From a checkpoint of a small mixture-of-experts model trained on Wikipedia: 3873 steps.
Below are experts of layer 3 (counted from 0) of a mixture-of-experts language model. Rows are named gate (a neuron's input weights, with its number), up (a neuron's input weights, with its number) and show model dimensions 0-255. Each number is 128 + 32 x the weight over its row's rms, rounded and kept within 0 to 255.
Before each expert's rows: "gets" lists some tokens that make up at least twice as much of what it gets as of all text; "comes after" lists some tokens at least twice as common just before its tokens as in all text. This comes from a sample of Wikipedia text that the model never trained on. Tokens count by the router's weight.

# expert 11
gets: "|", " ", " (", "\n", " |", " 0"
comes after: " |", "|", ";", " (", "–", " 0"
gate8 [114 150  93  90  90 124 129 122  72 163 124 105 113 113 142 161 143 134  70 209 196 148 145 103 165 143 166 121 134 133 166 104  98  91 128 160 151 198 114  46  81 168 103  55 125 101 130 154 151  85 114 152  59 121  98  51 176  44 150  90 156 127 107  95 142 126 115 114  85  99 196 166  69 151 147 189 176 108  98 121  99 134  76 116 168 121 149 139 135 105  78 135 205 155 139 144 110 106 128 167 133  73 149  83  88 134  76 104  94 143  98 145 109  93 151  59 115 150 138 108 185 135 186 158 104 144 123 196  99 189  75 115 170  69 139 164 123 162 161 181 110 119 141  97 146  85 162 139 130 129 193 125 126 107 126 167 136 189  96 126 134 130 138 132 177 150 129 156  63  72 137 136 115 128 177 154 143 125 152 118 114 135 124 104 161  97 162 110 125 161 116 106 128 157 103 152 164 145 111 113 119 160 108 131  80 111  79 111  77  79  99 121  96 134 167 106 154 160  83 100 140 110 105 131 144 113  93 140 174 138 135 150 111 112 194 157 148 137 137 134 131 113 144 123 144 109  88  47  71 112 115 141 124 141 158 145]
up8 [160 155 113 150 117 106 112 139 144 156 177 159 125  93  88 134 134 103 113 160 184 110 118  95 103 107 124 164 161  85  66 136 145 171 143 129  86 105 100 129  69 132 180 119 201 155 177 126 133 107 157 104 118  69 176 112  94  88 156 121  90 136 157 134 128 166 160  95 162  62 134 144 120 199 136  82  97 157  80 134 106 122 116  11 111 120 105  84 133 141 133 138 182 145 137 136 165 134 114 138 127 103  83 132 135 108 161  98  95 146 130 148  91 107 114 142 162  82 116 168  98 124 140 184 155  91 231  98 164  77 129 167 127 137 146  71  78  98 149 142  65 116 193 147 118 157 133  95 115 140 118 139 139 132 146 169 113 150 111 154 139 135 176  62 114 147  99 114 135 138 136 148 148  91 143 108  99 115 164 142 118 112 115  47 109 121 162 169 126 132 161 160 131 139  81  55 114 141 104 133  80 144 145 135 143 151 198 104 153  99 178  76  75 147 167 113 170 127 146 133  68 111 192  81 149  74 126 129 135  87  75 147  73 141 109 161 144 150 141  90 130 173 139 126 127 145  93  96 148 130 109 174  89 147 114  74]
gate9 [147 131  85 153  99  99 113  96 176  93 134 200  95 202 127 127 127 188 149  89 114 105 118 167  56 162 114 145 119 140 177 117 148 168 115 118 144  70  76 124  82 191  96 100 171  91  91  89 106 132 131 156 116 108 159 146  96  90 126 157 172 102 155 131  72 144 136 168  87  96 118 115 126 143  98 152 148 114 114  73 168  64 141 104 154 125 134 159 171 193  47 156 163  99 121 136 106 136 141 150  80 130 145  56 183  82 150 116 123 151 116 192 129 141 125  77 129 148 158 132 117  67 140 125 157 160 111 139 148 126 144 111 134 114 104 131 153 135 181 161 133 104 137 137 100 101  97  77 165 162 108 159 158  94 149  95 137 175 187 189 108 123 132 110 146 120 110 174 124 146 176 203 160 145  96 159 122 139 139  79 122 174 131 105 180 154 172 135  69 190 166 123  94 143 118 134 135  67 134  80 114 158 134 107 166 128 113  93 101 139 128 142 115 159 139 140  36 145 198 126  80 150 145  67 163 122  82 111  95  91 106  84 180 151 191  95 116 161 129 134 109 105 117 127 120 137  74 159 140 127 111 140 125  99 138  69]
up9 [149 131 128 109 145 202 180 133 144 147 123 115 119 101 167 180 134 101  88 127 101 120 167 131 142 178 109 121 118 151 156 114 123 126 166 165 158 204 141 218 175 183 122 118 133 102 158 154 134 174 114 128  75 165 114 167 109 202 114 145 109 188 164 122 168 155 143 145  93 126 133 149  94 158  99  73 107  98  86 119 101 156  70 113 142 175 200 114  79 186 177 153 151 120 107 120 178 119 112 146 105 137 118 149 109 151 124 144 149  87 141  93 105 127 178 212 118 130 108 180 125  86 126 145 110 122 131 124 118 165 137 100 154 155 124 151 144 154 156 131 135 128 128 169 133 158 104 155  98 113  39  65  77 182  61  96 164  48  88  95 160 140 117  99  84 138 196  97  97 126 147 123 180 115 168 134 122  71 141 115 109  91 115 136 139 136 159  79 140  58 170 153 191 133 153 130 111 107 152  96 123 111 147 131 169 119 152 183 166 134 157 132 146 174 149 154 133 149 137 129 186 122  80 102 114 132 157 131 138 117 167  84 138 116  73  68 110  76 108 125 100 126 126 164 115  90 108 161 154  80 160  98 139 103 131 110]
gate10 [103 111 147  89 127 120 135 135 138 126 167 185  83 125 159  95 123 120  98 114 138  93 141 128 190 157 110 102 131 108 110 131  94  86 111 151 106 112 135 115 126 139 154 141 122 164 139 112  73 125 170  94 105  83 126 139 141 106 124 127 127 120 190  73 136 123 149 118 133  83 142  86 132  61 112 126 171 177 123 115  73 145 108 113 141 134 107 142 133 112 144  86  82  84 154 121 117 117 133 119 127 120  92 100  76 134 137  94 121  82 154 184 160 111  98 118 101 138 133 172 123 166 132 147 140 108 184 174 126 176 209  75 118  99 146 150 139  98 135 133 131 155 149  96 108 109 145 160 135 111 122  16 177 100 135 106 154 165  94  98 186 129 130 170 165 173 133 165 142 141 117 116 120 129 117 124 180  92 110  89  83 142 104 105 158 143 161 117 142  57 171 135 113 162 151 130 137  75  63 143 108 106 138 142  88 142 145 116 125 121 107 124  86 154  68 125 115 115  92 127 142 135 145 109 131  80 135 119 116 126 110 141 163 109 153 163 147 108 138 173 127  79 159 106 173 130 153 125  81 144 154 143 118 131 110 147]
up10 [144 155 149 163  70 131 153 125  96 106 165 199  89 107 177  83 105 122 148 146 181 137 133 133 156 127 104 113 112 118 166 173 136 125  88 166 138 209 107 156 147 118 119 139 132 154  89 127 106 191 118 146 148 112 123  90 145 120 172 135 155  85 153  56 131  79 156 160 160 156 195 168 142 144 141 115  58 169 135  61 148 150 143 119 113 110 129 164 178 132 161 139 112 107 138 188 132 117 108  92 136 188 113 133  43 140  90 142 129 171 161 116 145 104 127 166 162 101 147 140 153 118 135 138  69 131 175 123  88 150  79 124 114 134 103 126 109 120 141  99 113 108  99  97 149 100 172 105 116  80 158 148  74 154 141  67 143 105 205 160 147 121 106 162 155  94 103 106 172 130 167 121 130 100 181 185 131  91 156  80  39 116 174 163 157 171 109 106 128  89 168  85 104  97  70 165 207 141 108 123 129  94 155 138 134 164 153  88 133 167 103  97  68 179 116 152 103  93 134 116 128 155  81 130 137 202  61 112 142 112 128 172 158 190 132 148 173 122  97 100 138 158 106 138 130  94 136  71 138 141 136 124 102 157 125 146]
gate11 [159 123 150 113 135 130 142 160 174  90 149  98 116 106  55 156 115 125  81 136 158 126 107 117 147 126 105  99 162 147  80 112 125 118 143  95 142 138 134  87 103 144  54 102 163  81 152 161 106 176  80 110 106 132 194 153 136 141 148  64 129  94  98 131  92 167  76 151  66 148 149 152 112 120 128 138 124 176 173 101 168 127  97  64 148 173 134 150 159 176 148 146 134 162 138  91 148 192 105 116 142 186 111  90 125 130 190 112 158 183  63  90 163 103 138 103 147  72 118 141 157 128 118 138 124  95 120 112 161 138 123 130 111 170 148 150  84 129 143 113 123 141 111 128 134 173 137 154  60 107 143  82  99 153  52 147 100  90 128 127 113  99 124 123  97 117 138  84 108 146 113 137 153 149 150 174 187 118 131 177 125 144 134 124 154  91 130  94 180 175 169 102 130  79 135  81 162 152 135  93 180 163 147 106 176  88 119 187 117  56 128  99 148 120 105 111 140 175 161  97 145 155  89  54  80 129 168 149 148 149  91 157 142 122 111 104  95  71 100 187 113 108 131  82 109  78 100 114  88 123 102 123 181 113  93 131]
up11 [215 176 119 126 129 134 117 140 105 154 135 160 200 111 134 144 134 129 160  97 122 150 140  51 137 125  99 113  85 168 163 150 142  78 131  98  66 137 138 101 106  95 109  88  74 177 164  80 122 123 170 142 163 160 127  52 159 106 174 128 141 106 133 144 148  97 205 134 102  52 128 208 142 125  33 160 106  73 213 142  67 133  93 162 145  63 146 145 120 134 131 169 128 161  99  80 109 110 141 107 100  98 185 202  98 172 167 106 137 139 132 136 123 120 160 116  57 174 131 148 100 100 128  93 119  97 141 152 170  84 170 105 139 189 137 150 105  54  69  92 135 103 161 119 144 125  79 195  99 196 167 100 150  84 177 108  69 152 133 199  96 146 146 183 148 115 164  93 118 118 144  86 123 156 130 118 124 134 122 155 109  84 139 135 105 122 160 143 161  94 166 141 127 173 123 119 127 168 135 166 118 128 106 128 141  62 119 103 120 131 118 156 123  74 152 104 138  69 180 114 150 106  95 113 114 113 114 114  51  99  83 116 105 114 119 161 197 122 105  96 130 117 125 125 151  58 153 137 147 120  91 108 157 121  82 119]

# expert 6
gets: " the", " of", " in", " a", " to", " for"
comes after: " of", " in", " to", " for", " with", " at"
gate5 [123 187  93 137  87 141  70 123 120 162  94 148 121 133 153 155 146  84 100 128 103 162 150  80 130 140 110 142 110 175 171 189 195 151  81 121 136  90 141 171 151 126 117 169 152  80 102 161 145  87 168 122 149  57 168 129 170 105 160 134 149  85 137 150 122 119  93 109 121 115 132 113 128 121 186 100 105 110 114 159 108 132 154  95 146 153 143 101 104 124  73 167 144  88 147 124 179 141  79 112  99 126 136  84 171 208 148 173 150 114 119 131 144  86  89  87 126 108 193 140 128  74 178 136 133 130 146 103 151 189 116 165 181  95 125 106 136 130 145 117 140 110  76  72 115  98 126  87 165 204 119 112 123 118 114 149 145 106  81 102 125 153  69 156 135 100 138 120 110  91  88  80  77 116 161 118 106 161  74 149  93 131 178 113  82 113 158 181 198 110 175 144 116  94 123 152 102  91 157  68  44 101 101 156  92 141 138 113 130 157 168 148 147  72 189 135 178  54 137 116 177 125 110  91  90 138  65 189  95 139 125 103 147  49 119 100 138 109  95  90 134 126 171 113 168 134 117  93  97 143 178 109 115 129 125  95]
up5 [110 204 148 162 101 158  94 176 144  87 112 130 148  92 104 154  74 101 121 120 114 118 166 158 122  72 153 206 141 162 125 172 121  72 171 124 151 146 118 164 148  94 115  76 123 127 150 108 110  90 165  98 122 114 143 126 121 195 151 133 142 167 144 103 103 129 123 171 110 162 108 112  88 132  97 164 139 143 106 115  91 110 166 121 112 109  97 184  56 119 131 109 164 186 130  82 174 174 141 138 169  90  83 121 160 176 142 150 195  98  94 131 122  90 170 116  95 163  69 184 174 162 174  84 113 180 166 145 129 122 158 200 120  96 155  90 115 134 139 154 108 139 106 147  90 143 124  78 131  78 136 121 119 114  91  30 154 157 105 130 158 111  85 141 148 134 163 114 174 137 110  78 149 180 161  86  97 162 154 182  70 109 184 155  70 129  86 184 106 175 117 120 101 169 139 106 149 113 143 126 140 135  58 155 119 165  96  78 145 132 100 105 106  89  88 130 121 165 159 133 117 124 152 137  95  69 133 151 204 182 108  97 119 177  89 158 133 101 149 171 142  96  79 160 113 127 138 139 134 106 132 190 123 128 124 204]
gate6 [183 137 158 180 189 111 140 140 101 139 103 151 144 113 186 104 154 165 129 133 119 118 127  96 180 127 148 112 145  76 141 176 138 144  88 168 113 136 125 167  83 103 195  87 120 138 139 108 117  84 126 130 126 110 176 183 108  85  62  96 131 121 159  53 137 178 129  83 134 173 145 122 128 136 111 153  95  97  80 106 161 165 163  83 152 140 164 126 125 144  54 151 124 151 134 139 165 124  87 164 157 139 162 123 108  63  86 108 158 170 113 123 125 120 116 168  69 160 115 125 147 134 141 153 155 174 123 114 146 131  72 175 182 153 104 137 164 131  97 133 148 138 216 153 175  80 151 166 128 140 157 178 163 148 119 127 132 142 118 139  90 145 165 117 158 146  90  71  98 111 177 110 127 137 109 148 106 139 141 161 116 168 136  99 115 110  80 119  87 150 127 194 100  78 159 154 155 162 142 119 153 117 166  89 154 120 127  73 105 124 126 140 115 106  98 153 195 100  66 126 126 141  83 110 109 134 148  84 129 136 126 120 142 140 143 174 128 141 152 107 135 133 214 145 135 186 120 183 156  32 102 116 181 145 164 171]
up6 [140 134 137 139 115 105 104 134 178 185 153 108 100 156  54 188 155 141 156  81 111 196 125 113 118 107 179 145 134 132 173 152 183  77 107 192 181  74  98 152 116 139 153 132 178 110 143 128 152 151 133 122 150 113 140 101 121  65 122 146 185 119 140 119  75 160 168 147  96 140 160 113 200  72  97 183 104 106 185 133  83 146 140 132 184  97 109 155 136 199 123 119 125 116  94 154 112 141 138 119 157 150 137 137 113 108  49 156 138 140 162 180 153 137 135 172 133  98 122 137 165 120 207 102 146 176 104  81 176  68 147 129 160 138  94  76 142 150 116 113 149 119 200 110  98 193 142 103 148  88 120 168 168 103 110 149 162 128 111 127 168 164 157 118 101 112 141 188 169 119 183  61 147 167 111 101 181 154 120 155 188 138 134 160 115 117  57 166 199  77 149 117 153 153 145  79 145 160 177 129  89 148 150 116  64 160 123 113 146 121  89 159 175 121 159 164 128 117 119 116 106 139 133 135  98 116 127  58 143 150 156 122 148  99 144 182 144 114 167 161 140 148 148 159 189 131 148 136 204 191 115 145 123  88 141  76]
gate7 [130 183 133 146 152 109 185  85 143 146 155 126 124 207  86 155 125 104 171 117 124 149 137 110 171 152  96 127 209 132  92  94  90  87 135 114 148 124 115 102 127 125 139 121 128  73 124 155 153 194 124 149 126 173 171 104 143 133  66 112 114 122 155 111 106 132 132 143 120 172 158 136 105 125 167 124 113  73  99  79 114 131 121  61 114 114 106 170 114 133 136  88  73  58 122 103 154  67 100 139 178  82  92 147 178 110  78 169 110 114 144 145 115 118  99 130 100 180 105 147 113 162 114  96 160  67 118 116 124 132 130 160  96 114  92 174 107 117 129  85 130 129 173 134 108  87 110 124 124 143 110 181  89 140 148 192 166 111 174 126 191 103  79 105 148 142 165 178 130 134 131 165 135  90 152 137 115 194 101 124  70 206 170 137 144  98 104 127 148 113  79 138 135 165 131 174 138  94 127 105 136 128 200 156 193 153 110 183  86 146 139 153 168 167 165 210 161  95 107 123 138 123 131 120  70 106 153 144 172 188 180  84  82 110 115 140 107  91 157 125  88 121 166  80 177 138  85 127  50  69  64 112  46 124 174 150]
up7 [161 183 135 215 131  92  96 170  83 104 113 150 175  94 149  78 112 135 120 164 167 163 122 136 126 115 162 121  91 162  99 149  82 175 112 144 127 127 105 114  51 117 143 121 144 141 117 139 101 166  76  82 137 133 100 125 141 150 156  90 145  66 146 155 125 150  88  95 129 174 138 171 138 112 101  33 207 105 119 200 119 135 173 176 169  87 157  99 116 138 142  92 163 135 192 159 109 125  91  72 128  87 140 135 148  96 168 145 140 110 148 130 119 130 122 152  98 165 162 131 135 118 105 125 123 138  73  94 106  85 137 167 131  89  74 138  96 153 161 158  83 113  98 125 135 104  98 128 112 115 136  90 158 103 102 111 106 125 117 126  73 207 128 108 119 140 156 131 200 107  91 128 135 129  95 155  97 175 118 168 158 152 165  94  67 146 140  90 129  93 131 140 122  83 131 128  91 163 130  75  70 142 122 135 147  97 159 110 124 163 141 179 123 154  66 142  99 126 129 124 115 130 119 129 137  90 139 114  98 103  95 131 127 122  92 146 164 108 114 134 113 162  94 132 114  99 144  24 122 130 158  86 105  89 105  87]
gate8 [122 123 168 113 146 138 140 140 165  85 110 137 150 129  72 110 118 139 104  95 124 103 211  63 110 156 196 129  98 129 132 158 126 123 115 115 116 122 140  95 147 132  56  83 145 166 135 149 136 126 110  83 120 152 159 118 141 133 104  84 121 140 127 122  66 113 131 123 169  97 108 106 146  71 114 141 117 157 180 163 168 138 138 171 147 121 145 104 150 150 126 174 102 106 127 107  86  98 158 127 163 188 175 118  98 133 108 125 160 138 158 116 178 130 172 124 133 128  79 164 187  93 142  79 103 180 134 120 180 114 135 115 155 100 114 122 190 128 163 157  98 108 111 143 164 108 105 108 125 146 186 115 122 112 138 105 130  74 203 155 131 134  94 100 154 145 115  81  66  80 158 149  95 156 139  79 127 102 101 104 127 130  93 167 125 118 170 203  90 188 151 175 166 115 200 120 151 119 116 134  77 120 121 117 202 170 133 113 174 100 105 173 165 147  77 136  95 112 209 179 145 167  75 125 138  79 100 112 164 168 125 128 150 145 135 136 209 176 143  88 151 151 123  80 138 123  87 164 125 152 156  50 135 147 123 145]
up8 [146 188 121 122 161 147 107 142 102 109 120 153 108  85 146 129 127  89 102 133 129 129  76 161 139 190 109 133  73 119 158 138  93  89 132  52 149 169 147  99 116 141 127 104 153 172 146 137 105 168 103  76 194 116 108 167 162 111  94 104 140 213 102  64 171 151 103 139 126 111 148  78  93 115 124 150 135 135 142 167  93 135 183 155 118 166 152 104  97 121 175  70 156 109 107 166 209 111 129 136 153  63 129 138 123 106 137 116 109 148 112 102 168 103 117 138 125 131  95 167 168  78 100  85 157  98 178 150 111 160 168 147 144  82 166 119  91 105 111 142 140 111 166  43 107 216 165  98 168 148 134 149 188 132  86 164 141 122 133  94  91 106 189  66 161 127 132  79 105 123  78 142 151 156 145 148 108 107 116 168  72 143 153 150 166  45 106 179 132 168 145 124 162 179 190 193 124 115 150 151  92  72 106 115 174 126  99 143 174 102 106 134 137 101 131 175 140  78  89  94 161  78 109  80 101 111 120 178 127 157 115 183 181 100 122 123 113 144 125 147 158 148 142 174 185 148 101 157 139  75 117 137 174 117 139  95]

# expert 10
gets: "\n", " was", " is", "==", " as", " \""
comes after: "\n", ".", "==", " is", " was", ")"
gate11 [ 95  87 122 109 141  96 222 112 157  99 166 144 150 143  91  90 139 118 171 130  81 110 160 139 144 110 150 167 121 119 107 123 153 149  75 117 122  75 107 142 181 164  93 113 125 119  98 171 163 128 126  87 127 103 130 136 126 169 124 117  84 110 143 136 141 131 152 100 113 159 133  45 140 132 177 104 132 186 149 118 196 137 118  64 100  64 138 112  95 156  98 145 150 113  84 151 147  80 136 112 116 191 124  78 165 129 157 113  95 131 113 101  84 119 155  89 154 145 129 135 165 115 141 116 121 136 153 134 107 122 163 158 121 145 139 136 131 126 160  80 115  97  81 142  92  90 123  87 168 116  72  97 130 173 126 131  85 169 136 154  76 177 111 155 115 108 159  84 114 101  81 111 110 160 102 121 146 163 128 126  96 159 129 137 119 118 126 144  91  87 107 105 178 118 120 107 157  82 115 157 109  88 118 111  90  93 109 162 154 162 111 159 207  93 115 123 131 183 126  96 120 158 101  98  66 157 138 165  87 155 103 179  91  82 178  92 145 157 130 180 128 161 159 156 100  84 107 134  93 140 115 116 119 123 133 120]
up11 [126 130 114  72  85 110 174 142 142 120 121 173 129  90  75 119  90 199  61 180 115 157 155 134 104 134  98 135 114 185  97 140 132  74 134  71 154 144 165 164 137 173 115 143 151 140 134 114 153 123 128  86 141 146 129 163 112 160 138 164 108 101 127 148  96 124 142 139 125 126 116 122 113 154 122 113 112 142  81 139 115  59  91  91 138 101  94 159  86  67 150 171 141 155 207 144 127 144 151 174 176 132 123 158 110 109  99  78 194 113 128 115 110 127 121 113 132  92 129 163 164 182 136 129 123 122 209 165 121  92 170 166  93 134 220 110 107  94 102 162  87 108  89 122  82 192 124  71 114 143  66 140 137 147 133 146 119 140 131 119 102 139 179 111 102 113 136 141 124 120 142 187  97 199 125 221 121 113 157 107 102 168 113 115  95 103 166 108 138 132 155  66 125 183 119  99 121 126 146 129 129  94  86 188 126 181 195 119 182 182 133 146 177 131 153 101 106  50 146  97 100 147 136 122 131 136  86  80 131 128 158 144 120  77 183 134 171 128  87 135  74 170 120  93 159 111 102 126 184  57 121 129 129 111  86 132]
gate12 [166 176 110  98 170 151 134 171 220 131 206 152 130  75 133 110  90 122 128 111 127 146 142  93 119 125 161 149 138 138  94  69 175 153 147 133 124  47 100 156 134 141 168  95 131 110 177 143  86 140 153  92 143  78 138  97 166 146  88  94 165 132 112 117  99 145  62  99  94 160 119 140 133 118 138 143 186 133 140 144 164 139  52 157 105 133 151 103 148 107 117  98 141 106 150 126 135 115 124  97 141 114 133 146 187 150  94  95  93 117 162  88  96 119  34 102 182 163 161 127  68 130 136 124  83  98 134 123 114 180 105 172 146 140  82 156 127 120 103 133 104 143 126 128 123  97 162 134 106 123 117 113  97 174 139  99 142 140  91 189 162  86 184 130  44 203 154 108 115 150 194 160 171 111 120 166 146  99 132 202  90 117  90 108  87 150 180  84  75 126 135 110 194 108 129 146 128 131 117 136  89 130  71 126 122 141 139  86 177 165 133 108 132  94 113 116 118 103 117 161 111  72 117 157 130 134  55 130 133 101 139 177 132 124 187 126 102 165 113 101 117 133 119  72  96 173 155 106 148 123 125 134  94 136 109 201]
up12 [139  68 146 147 110  65 132 136 172 122 141 136 153 154 102 121 128  81 119 141  99 150 114 139 140 100 139 143 127 119  88  87 142  91 136 127 158 111  95  96 141 119  95 152 102 167 107 120 104 126  68 132 143 109 134 100  68 128 108 182 165 172 159  89 127 155 125 131  93 121 170 128 184 100 180 117 131 156 200 112 118 128 113 153 161 136 154 171 150 182 140 117 137  80 134 132 132 128  85 165 104 128 142 136 104 110 134 132  75 140 118 160  98 140 143 148 157  92 164 150  26 158  83 118  93 183 124 154 116 116  90 109 126 129 123 157 123 108 180 170 123 120 168 134  96 147 166 165 116  74  78 114 150 148 100 119 110 140  59 129 169 119  86 126 172 147 141 174 101 107  69 162 160 153 165  94 148  78  83 159 128  72 142  95 143  96 156 127  89 205 101 165 113 173 122  99 185 119 138 114 210  62 143 127 123 106 116 144 147 159  70 126 168 122 126 139 153 110 115 119 147 104  82 120  98 129 105  98 204 137 163 121 132  60 140 177 134 116 176 162 102 110 115 112 167 126 175  78 102 164 105 106 127 108  85 168]
gate13 [129 126  95 119 107 120 105 150 167 115 115 199 209 103 145 139 131  76 124 114 145 134 120 105  75 171 196 112 124 145 170 174  87  85 140 105  84 151  77 127 139 110  98 178 117  79 118 172 106 149 109 144  48 114 122 135  97  93  47 118  59 115 110 143 151 125 136 162 120 127 199 142  96 112 127 112 101  90 139 152 155 104 105 146 117 101 132 134 130  93 103 128 155 100  89 111  97 132  77  56 158 138 127 121 190 113  78 189 142  96  97 191 140 138 142 110  90 187 146 104 126 129 125 112  74 157 105 168  53  89 123 195 167 159 123  83 127 101 107 168  73 172 148 101 150 185 165 118 160 136 117 106 166 107  59 104 128 170 113 114 137 105 106 129 165 121 148 137 123  91  81 215 150 125 110  93 136 155  90 136 127 119 132  89 122  62  85 132 165  93  99 131  50 160 113 105 170 113 154  73 125 102 170 136 159 126 129 113 125 135 133 135 117 124 191  95 128 126 142 110 130 137 173 137 104 141 109 102 141  80 159 126 162 132 140 155 168 117 134  95 121 118 150 186 136 151 113 161  85 132 119 163  68 137 173 121]
up13 [171 152 192 103 114  88 129 112 126 163  92 130 197 114 227 131  76 153 106 124 125  97  98 134 146 170 165 179 106 142  83 151 103 155 101 143 163 134  99 155  82 135 139 164  80 156 102 142 140 123 192 146  96 110  98  82  96 156 144 184  88 105 143 101 141 174 127  55 112 101 166  98 160 179 102 156 164  70 124 153 109 164 132  97  93 120  65  88 109 107 150 125 140 112 150  97 166 118 141 158  76 139 156  99  15 148 164 127 122 131  82 128 126  73 133 145  94 193 124 188 125 107 131 128  72 124 111 172 130  56 110  88  71 147 162 130  85 112 132 155  97 140 110 185 121 125 119  72 102 151  65 152 122 161  65  83 125  95 129 149 168 106  74 149 149 170 146 137 149  67 107 105  89 100  84  93 150 111 158  90 122 121 105 134 144 157 114 118 120 188 120 108 161 149 174 108 128 150 103 118  78 110 134 138  98 146 105 109 113 166 125 106 121  95 104 145  90 110 147 150 125 119 139 169 161 141 132 119 134 186 118 100 133 142  89 155 122  81 185 132  75 169 127 148 144 146 119 133 159 137 102 172 116 170 131 129]
gate14 [130 121 104 100 145 152 159 127 116 168 105 163 174 155 140 110 144  93  90 130 136 153 135 108 128  81  68 140 123 173 166  96 151 152 131 171 133 174 149  93 173 115 119  97 176 117  62 133 137  91 162 102 133 111 144 166  74  63 155 142  96 144 128 130 156 120 119 127 117  65 116 190 164 168  69 146 127 170 132 127 104  94 141 209 100  83 107 139  90 146 133 135 129  87  94 128 161 148  97 181 101 139 159 111 160  80  89 114  97 156  97 155 198 166  96 189 122  88 102  72 172 184 138 126 124  60 129 134 115 189 170 142 132  60 127  99 129 113 110 180  86 119  98 127  90 120  85 158  62 140 113 175 163 147  69 179 145 110 119  71 105  87 148  86 128 120  94 150 111 114 147 159 155 127  67 156 173 122  70 145  91 138 184 100 111 150 114 115 110 104 100 160  88 154 132 112 125 143 149 132 127 140 154 109 132  82 140 107 129 104 127  99  92 112 105  92 139 102  93 156  79 140 102 112 117 117 130  94 131 178 149 145 101  64 125  99 100 116 111 112 121 121 130 135 119  68 166  75  84 105 124 176 143 117 132 118]
up14 [161 156  89  93 130  69 158  88 104 121  58 111 136 107 164 166 108 141 149 134 140 135  97 103  80  82 132 151 105 104 120 119 196 141 146 102 142  89 168 100  79 121 187 165 105 118 151 137 159 113 108 163 138 113 135 107 129  63 131 105 129 130 192 163 144  91 119 137 149 137 142  62 149 121 141 136  87  96 121  92 141 153  95 125 105  84 114 126 115  87 133 142 152 205 139 189 142 129 103 115 113 105 133  98 126 182 146  96  92 144 161 107 143 169 128 149 147 105 116 148  80  61 168 119  85 166 130 123 110 117 116 134 155  83 191 152 189 108  84 112 105 135 184  95 154 173 103 104 114 126 146 100 113 113 145 145 106 161  89  90 115 121 106 156 123 106 192 157 105 131 131 221 136  77 112 118 165 100 146 143 128 111  97 160 127 138 144 136 131 193  96  57 128 159 155 135 118 105  88 137  77 154 151  73 103 139 127  79  80 155 143 198  96  88 123 134 172 160 103 142  97 126 118  98 143  93  95 152 147 139 155  88 179 125 145 133 154 151 120 107 166 131 154 173  77 105 132 130 171 182 123 130 100 113 130 131]